Weights of a small mixture-of-experts language model, trained from scratch on English Wikipedia.
Experts: 128 experts in each of 13 layers, a softmax router.
Below are experts of layer 5 (counted from 0) of a mixture-of-experts language model. Rows are named router (the router's row for the expert), down (a neuron's output weights, with its number) and show model dimensions 0-127. Each number is 500 + 25 x the weight over its row's rms, rounded and kept within 0 to 999. Numbers have three digits each.
Before each expert's rows: a language model's description of what the expert responds to. This comes from a sample of Wikipedia text that the model never trained on.

# expert 12
Inner word pieces of foreign, especially Slavic or Baltic, names and words, such as Ljubl-j-ana, Yuz-hn-o, Vel-ič-ka, plus pieces like -gen-, -ass-.
router:495506489483514481481484494484485511491515510517478400523517513396494490512512417497495506510506519509504480514492512509471512492507513487490506505514485514487515513524506482490493508509487486490513504488491482489516592511494512493521506513494491516480505488432515510513485514490486402485491501488509512490492510507509513516489481514496488505517492512491494513480509493498399509487477
down0:467527495479490496509466503489494484487507531492498528548484506525502524485470476513476500474507443507531475505488493514522432487479512483513499453487484548487502490490516558502505500493520487501448478522476490517535524524485520522524497551546521466535501508491511511484509499528481494528467490501525505506451479510493419503502541494513489526475524473533458514497528486502491458548554
down1:513534475508466506470514529480489476483470505530520488510504524494530456472468539513515484519461519565523488512495513488522458513542513478516504482491462520484471468496461545517505492515473519499530525456466545463466526519487512525495481507492465514533529517474493523498481461526525474534466520482481533483531508514504541490469495481540481480479440499509518518522511485522503482542466
down2:513502512527463523525543563474514495516519486474464494480512503522504507497477514491481544509480461469479519482470482540538489493492504487502478514530527496542515502500463466493521488477491506462517541497506531471477526524496527508501467542559508507534534479500511490505520452478447512477530484489491457481490502432482499509467513461504557527493510498512504520540495487438502502504494
down3:495491471461527516472537504497548480488544516508499505506505526516489475516403438479519505523484502482502457467530455528469538540515504493498496472534498541494493529495506515488514507459514455490489532484495523531503480528504500515526441497510500510482504498486533483466515478506521497471467525523435490461530531502519526503528508484506532523461517496498530494495495521505483478496519
down4:527515504495508514468497502497509510519496499456463513501502457473504510538502520481523472490485508438507528470495488490476505521511474483518498489513543480459517546588527512450521538469498465513486504498464530556489509499480510514503517494494518476484474480486496475506518470480507485480515513515501516533458465457467470499492500486550501485556521519483552479471517500521501523544538
down5:485508500496497489527467492516503521542483459529510490479493480492542514478471470504483450481525507531495494486465510465522437560516559493498514524478495535497499501513429490513539512513475544485500496505492543500516508510539468535520445543532495498470447465486476504520515517519519505485518502490500504510452467496501471518482506507467486488463500526520480514526516548524502486469512
down6:504479508451503521537517520492545491508484463509535500479448524501513475520484461514458497500477474477513516485473490500469487482504507469499524497516485482460527551465511495481532493492557523508478500503539488487487516549527502519491557492489554484480544522509533499498544499486524536531492494508487490500495547442468455488523486534530497490456519479527487473519498483493469496508455
down7:483511516516504540516486517480491550461486527542505537509476504484496470467488484469527497507477488508451491487479475484465493469456566523507482485496499516532511487490485527507541494501480503472515562480506496514461529482501527503455495430531534515488521543487531479461524519463497489502519493512523478489489475508490525484511521495498497519536516495509569519497492493527516428500489
down8:528518478491483495462507524501501536511488469494508490519457536505554503494517517502519531495482471507481516494496519472495519495497519521506504502524501496461504523531461507472489462457489504472533475526533465466562522513530495509559504475497538531523469456491482519490466531528504495514514519474466475471466492488497503516545510484437528538478510471458517498528455460517485520520464
down9:491503454500488498510495425458517534549514534496531521499502542478493471486504493506471498496481481523475502473533562491504484487464523502465494504492497526526522496518473492497527458551486488476542522516505506425499526486463503511491526535506498494519504517503536501484478508499516493533524503496562505446493458495518514482535469495514508499522477474462497523463491500466531535465514
down10:510500516499488503552507494485505452534500477528506465457504506506506493466540495435492469496528528510500505528533525496455506539494504512489499536527496555511537494520501468479494498452494489485497480498538487485554452534524522507489491519516508445500449528491490492503506538444485514505493464518512513521487483485491458479539517513537504497549475476439488493503490521490536509500484
down11:456511496497507494453517493482478490485495522485512504466490521549500488502525500516529518460413533507517467498517485512512517495501526496453497514511534514491486501524475516518489466458535495521494462499467500500455491495493510490488498472521538490489507498457473505521485540522551520489473506469523504454483455521512523557486483500489489480473504518525525528588528513545503498516485
down12:529466472509486541499532462515473477525503476548506477519539476455484509499540483473517474530531475472514539514520489506500523479482464531511524476481500486526465486524462540488497466464525506515507503550460462451463526489509517476480510507462513518485478538459489479511500533534519540512489474478496493512525508548527489506481481485510471508497484494544539517492509474489538481540490
down13:473450493542487504529505461525486498488445521519527533505483495487444514485417502514488525516502492507512504485524504481484502478503492541463487486508503501503462486497453501515505499488507554510444506507512473495476495521481511499502531455475534466488494480534498496531477496552497463548472484497526486496517536514536528532505539492468520493506494540480563480485524495529483528505514
down14:485540461518484483531489517534495513501548507495517525482446494544481490512500458505497523525541564461481491486475463491508483480471525462495497486507490521511523469516512514466524531474482550465514512524489519510511475460524477523480521561500530511499522518489470453505513525500502506505513530511468483446485502492540476544504494513515480495527482488478461519494533452468495472506465
down15:487493516493506496470500526501520517485495519497499515487518517510487520489473540526493473481545486526467535443495504470511517506425528483509461517478528525516451520509509516511503479474484514488536481510513511489477477526517495511478467476466451528556472520536488523523492520511500464499498501569528495467492512497487484495518483470441553472548481471492483512458506482516504545533500
down16:509475476492520504467473479549526521472519493472510552480524526492548495501520467526497520521522474461498499523504536526491468502510498498518518484480478493511493505491488486447461505501446507529430498505485531516489491518483535495521456483523496476467528493463532529521532542471523509488548517488506509545490508485497530495485513468512538526463489469479491519486536506435459523493504
down17:488526485524472521500464475479511551441479539483512459526511497450499513513491470527505532492463490509504532481494466539472509492451485431455484487493514489542517497522489489498510517498518473510493534515523479508498483481476483475497490505475553505512511519530543510515465459530490568494505439502511458489516529494476516516500501487527531483493485526473554504504519520495530507511498
down18:516484492515471466477477486501478510533487497509471497495525477473554461524555496455483514535540478539495516496493488494500521505550464507550514504530509506497525544522456488448538482515487473516472471455505451510499495523491479514482520482503485526510532504510492504487508471527464488497446531532494542487523486548481501477482533476534524493502478507455475509510525518504484468542476
down19:480476493510541501526516497510483531483461455497458478516485521485479465498494460497466493465506497485495491520530465503473553544473501494536486509484513567516500511466495500493565548497507509476502486484471500460528472524486519491485498492511502508492481531535535479485485535508536496486526497463512503456490499454540475527482507459540458514478497518504479533554540510521496502512540
down20:452508485524478468486461486541481546503506502501505549508494493501512520557479467486537531523473499510470476505490544485521547458515511475495515504443507510462525498482526502491506448511471485524501506474464527514517484535520508520525537536499501518463478479493509466495525498511494468503506485501478517566527501472502518506554461475486474430537498494518507457495495510494493481517513
down21:526525541457527482508508497514452504543475472467528539485495482464470496532512520526481493523496537471461464536528467522500526521489482500526502546472487468479465507503508476498471497512534503491482472542512487534525506516503489537487480459480525495507507477529514534490542487468480474486485516558482480575536453509509495460460484516508471504531519510472474488512495497491511507494487
down22:465513519551464499481546497492462479508498489497498519503477447473511499491507508467489524495468509481500453454527532506508506501462512467505495523528499502499494534524476438506508494494491460506494500488498544545490509520547530513505521567490510474517469478496520454527500493510470523520506488528506495451500527541493485519534526511493523514484489460490549501472465500498541490539441
down23:514476490485462492475540494525480520490499465496526504485500522484547535533523524480447497476490521512485482498479469507496497473527506489453470517475526486547474516489519459498514497492553515489492522501491486544489485541481502498501497462492462463495515486472444541505527485507464442543519473486475522507492520506504491516500568496530520555541499541507528479524500451491491501521505
down24:518521514512528457506533509514536492513499493545458534465444495479487528491528527516491509507505510493500524529493466481491450474505520443502430512527453522538453481492461510507501482477506547526496472507496492506503502530522482531469493507493517539486493471509486552505464516519480505513497434526484470513501493472525501501554482496457486507478531472506503504517501525488501547501516
down25:505496477491478505491493501503460496519499495553509468529501519493472521519470535482491456507511512496507479509548525496514475526451505493468492479557527516491536479479493547484482495475562511462485540513462502490493512515504479509519510495525509476504515481505566546490498485490512464483539540495517501499485495483481548489447481532505472491459520504500471459494549528492485471524440
down26:558482513503478466484532504522538492508483487476496535549511488505537471481481491494496490496480520520491495499525509546469473495532512519485470499526501451512520521520532517485443500501514486507525449512503536539464516453521474507448531509501518487487536519522471502513538493487497512465479499504464539477506473470453481531528543527497450513504505489525478500453529488461529514481472
down27:540465529482496479476500502503508465512459472503522538499517504478522517508459521471490503466497528518473507529463483526469479461456487516488525490467533523520514505509488485556468486528501480459505491492465473522513548527479506506514534520509496480489459529509547493541506479496517538521470495510505533488489500471501489485481492522465488489531454521516544466567547473486488465536510
down28:506544503512478540496487468528487443522464498523519508474470481524502489470495502517472520523498490506504543473511455516451510532448521504473541501531520520490486470477482513479536525498532467499496462459513501475519513478510537521448529541513534460468490508503550518482495485484506501469506500491499490510530514472511493531490507521483492476526488548500520574507483460468477483532496
down29:503514535479514515513512501500486514483491518488514516469464512502498483456473520482468471461522505504502521536455538537570483485503489477496443510498466496529476472526522507503472507526526479484528475484535525508498488501509482507534470494513494546511449488471501508486489495488474464466543508484545555486499516445499489492527478533496533524518541481452522500489495483563487502504541
down30:506475507502456492501519541527471519502523517490497497444491530513437484487521494463527476452477534444517463506465529479499530538500551481513508487494488518485490463535515492514519500495516478452567527531506511479494508492471494517510516501503483463476513465502502489482528478524455486528489498517520466530517490522492457514507482498502519510496489537480515483474524517581512497497533
down31:477514515479463498436523468506512521538496499468478501484472475471538509515498474524560498508481510495506507510463501514496497491495535541517524552477501445487505511510507511477484487511509536481523518518487531539494498452477535487514518508514465517529528475474516501477536535522506485467540500493449474504542495467493484516508565534483530516488505505451502437479485480492510495508460
down32:491547470493517486547516531536487491464527507478497537483505534509472465485482519492502474533470508471501492479530534456479500541531498495514445489510490535508490501522496508484471522531512526463477485522541446525474444521499494501480509478491506496472515477469477530530505505496523483528484541493512482448483508522519457510495537562468490506558477472484475487509497541492493505499524
down33:520535491482528467490499489542473469491514473498491481521492483464532528494512478570485494482475515524496447510551514458526474485533503535488465550486497506466500505513507468552531504491455506538461484501443494509512508504482534485521488492531527536506489518540530513522514512459477522481491476558509499507479471545471521476459497491487527489498453499491502507494519472510477498495514
down34:486494524487485465475521461483516558460530526476492522497492505500458499471529517556503470498510525513496478481493452521477563489477485493472497526441510540517473520520520502531512529500471513461507499498502488526531505501497470505493502511559549509475478490509495542500514532512559507487465501479495487514491520462479485468472464469541518432472510497494521519483508511503480514520498
down35:455473460483482536513541506544485538509525503471489511468482531458488524470492499496488503446471522481493515509481481464467498525524501519500519471508503524546546517524517528491487480497441469502504511500563466497492478507551484494517483540516461494541477486495535517442522499526475536472477464523467539518478512498485512532480503505527509483492494521541508517482513483498480481499528
down36:466494506532516522496451511516524526514491514535493471517475454538521486516520487481501479540467508477481489517487506465500519483486498468550524556464501536493515496455490510531528494503458508524457482534476496528498518513474503490480499513499494462473487534494513481565450519466514521531496444509495516493474479534484557485494478513511491458506486454501487481530517501531549515518496
down37:472494471477492505498527513526497471487500489493500505528474490505485485524460475496534545513501533503528507557480501504526514465524529453418480529506484525525511508480513540508494502514471505514501493446508543522530536498522478515512500534450449503508500446495518461510492504477487520498492509498487473500480499546517539440477509522482498508496508503483515445478509554475527531468490
down38:517495481484473480505540509496549518532467482510525533466450457482495511491462499480512491522482521491499459477469485529454482482483487533514481478513525511515494470498488506527454543515517483541544473519497549513518476493482525507471532507525490472519528489467537481490503496486502527469480493518490429530487515489441494551528502509522472514453486521505517523490510515535501522531534
down39:475498465509475488533477511543500512508481501530542524507498434505468487506510503546504497501517517463491537504487504473483480479488496498533533482543498495512461504490433514487523495491547469477503535498525502494469503518505475488497520484534529506487511551460495473535533517513433521473551494455495499471539486506518543497489516457491499516460527497499466547518469506488494523478477
down40:503529487498509484526483499482524496492513563461480497513508531498494533512489511553522492471498486478432501508507506522484485481470442494484484469505537498488499520497525507508484467557524498482530490481480499526521465474494510492515494523492508535454503545487474486509480539524510506489477426525506494459515472520510482532482525497473514460474549492505515541481508501541522437511540
down41:486523499503446481516533452501482515506507519502504474537490551474478523452495497461487505541516483488523557487479514520509493509511519527485461527476518453490554500486487486516507536490484532502489468510505526528503479505474520500478452535444511516549503498515522472492495506511503431517491482482527488473551505493477527498461518533480518502486525464493513507473466491512465533509548
down42:510491485539464513465503542540507522517502517502467471487477511477494514534493486548508514484530471505559479503520501523477502475528496528487496524491508484516520481525539529488514476507453527484510480466531501485518518512503498474510497461503483518504496496518490489509478489484468474545480543523456509512507513421532507497486554491449523496536491505508416526494449509489489493460493
down43:484512467509513502449520526473472489473524477507480489434486475559481519506492501521534454527492515490519487529531482527495516480448576478446503519483460488528528525541519473501496464513521475509519495524453491485508543482482502507507498483520461498490504495460464485478490520458492515514514511516497491530496513547487528504489512481489523485541506491522499522542500531470495543506475
down44:509516516515499486499455499497502511506498526480493521456522463490491486507486467488469529476471436473503525473437523486490500541527530453479534470533489483486512547528517512447522516532540536486499539498505500494496489462523540455489489480485519475550518509487498494505525500510489486502493520508485518532546552544477531472477499530492525489471543481484481483536468481482507511480490
down45:470460493481504514491465474546500517495509506486468461501504492500525469443486488508471540479480508509481467491490476555480512490544501561615495479498496456506531533480508512509514506495521510498489458545490499484475518520489500514493531526502486498509517493475471451526504518507487514489510492500465484496519485499468490503552492479529497541517528474515528545478511489517488530509486
down46:519479489456495471543479465478536507476488476517509504474520474531478520490506523498512467511507503498511514483508487509497531499484495511491492488498477467542493489475506486496510531444542497510515476498459447513532556465522497503495531479485461454463548511505494512490507499525554527531450505471499529538558486530521517469552525464508493514517518487512477448488505533503471491486534
down47:503513500507452536522485451495493461472495485550522480458483543486466542491491510487535496510528529522489497478514512486512542465462486471516507481486516488497459535460518529504501537493459503466507513516464546517508529498519484522556482520501495529518487514496496500427509528458509516505556490506476479513486500480485462466497504451510513521500508509483533523521480498559479500509480
down48:494489506515507491523495559535518514514472473456516485527486472484475532541526467467527502487475458479453489497495503474495483510500543517516476493489510486514496499489523493497512469491536492505453498512516502500508510470518485487533474505468484475512509505508486541501470489474500458468449474491525469514488531537504520514478553457528533571550510487505497510581487507530509475471506
down49:495497551500497506530498493515498590454490510538514463477499547485474524488491470546529534475471481514521492488550477506507480499508541467469488486508490445535512480492509455493555506479479482499522513513480514526517498503508480493545512520513514520490473477529490503489428491514492490511497514512524480490515468496451494528476499483498486481500514543476470538508449478511475489528511
down50:452489473476542505470519490502532480477502500494487486419508521489500539491540506500506522524511477496493457541490529513500525501432498493549493517555521491489560480525519522486453514488467495482520506502511461497495523514502534500494517493494487513500470500466451515493482488481505477499490487561475507497492479490515476490503535518475555482528569480514492490473499527499525469518503
down51:539507494524505532522498511493493527539509537508448478503502524486463479495488488428500523504506514496489514500492521490515477485543482574510507457536472499561490473524464501494541493499506487455522474517550482477511462461472513494509504538462525495487517501472532543526505511503476499468459511503484473493544467518504525449489482510498529495511510503465479502521475478543506476485493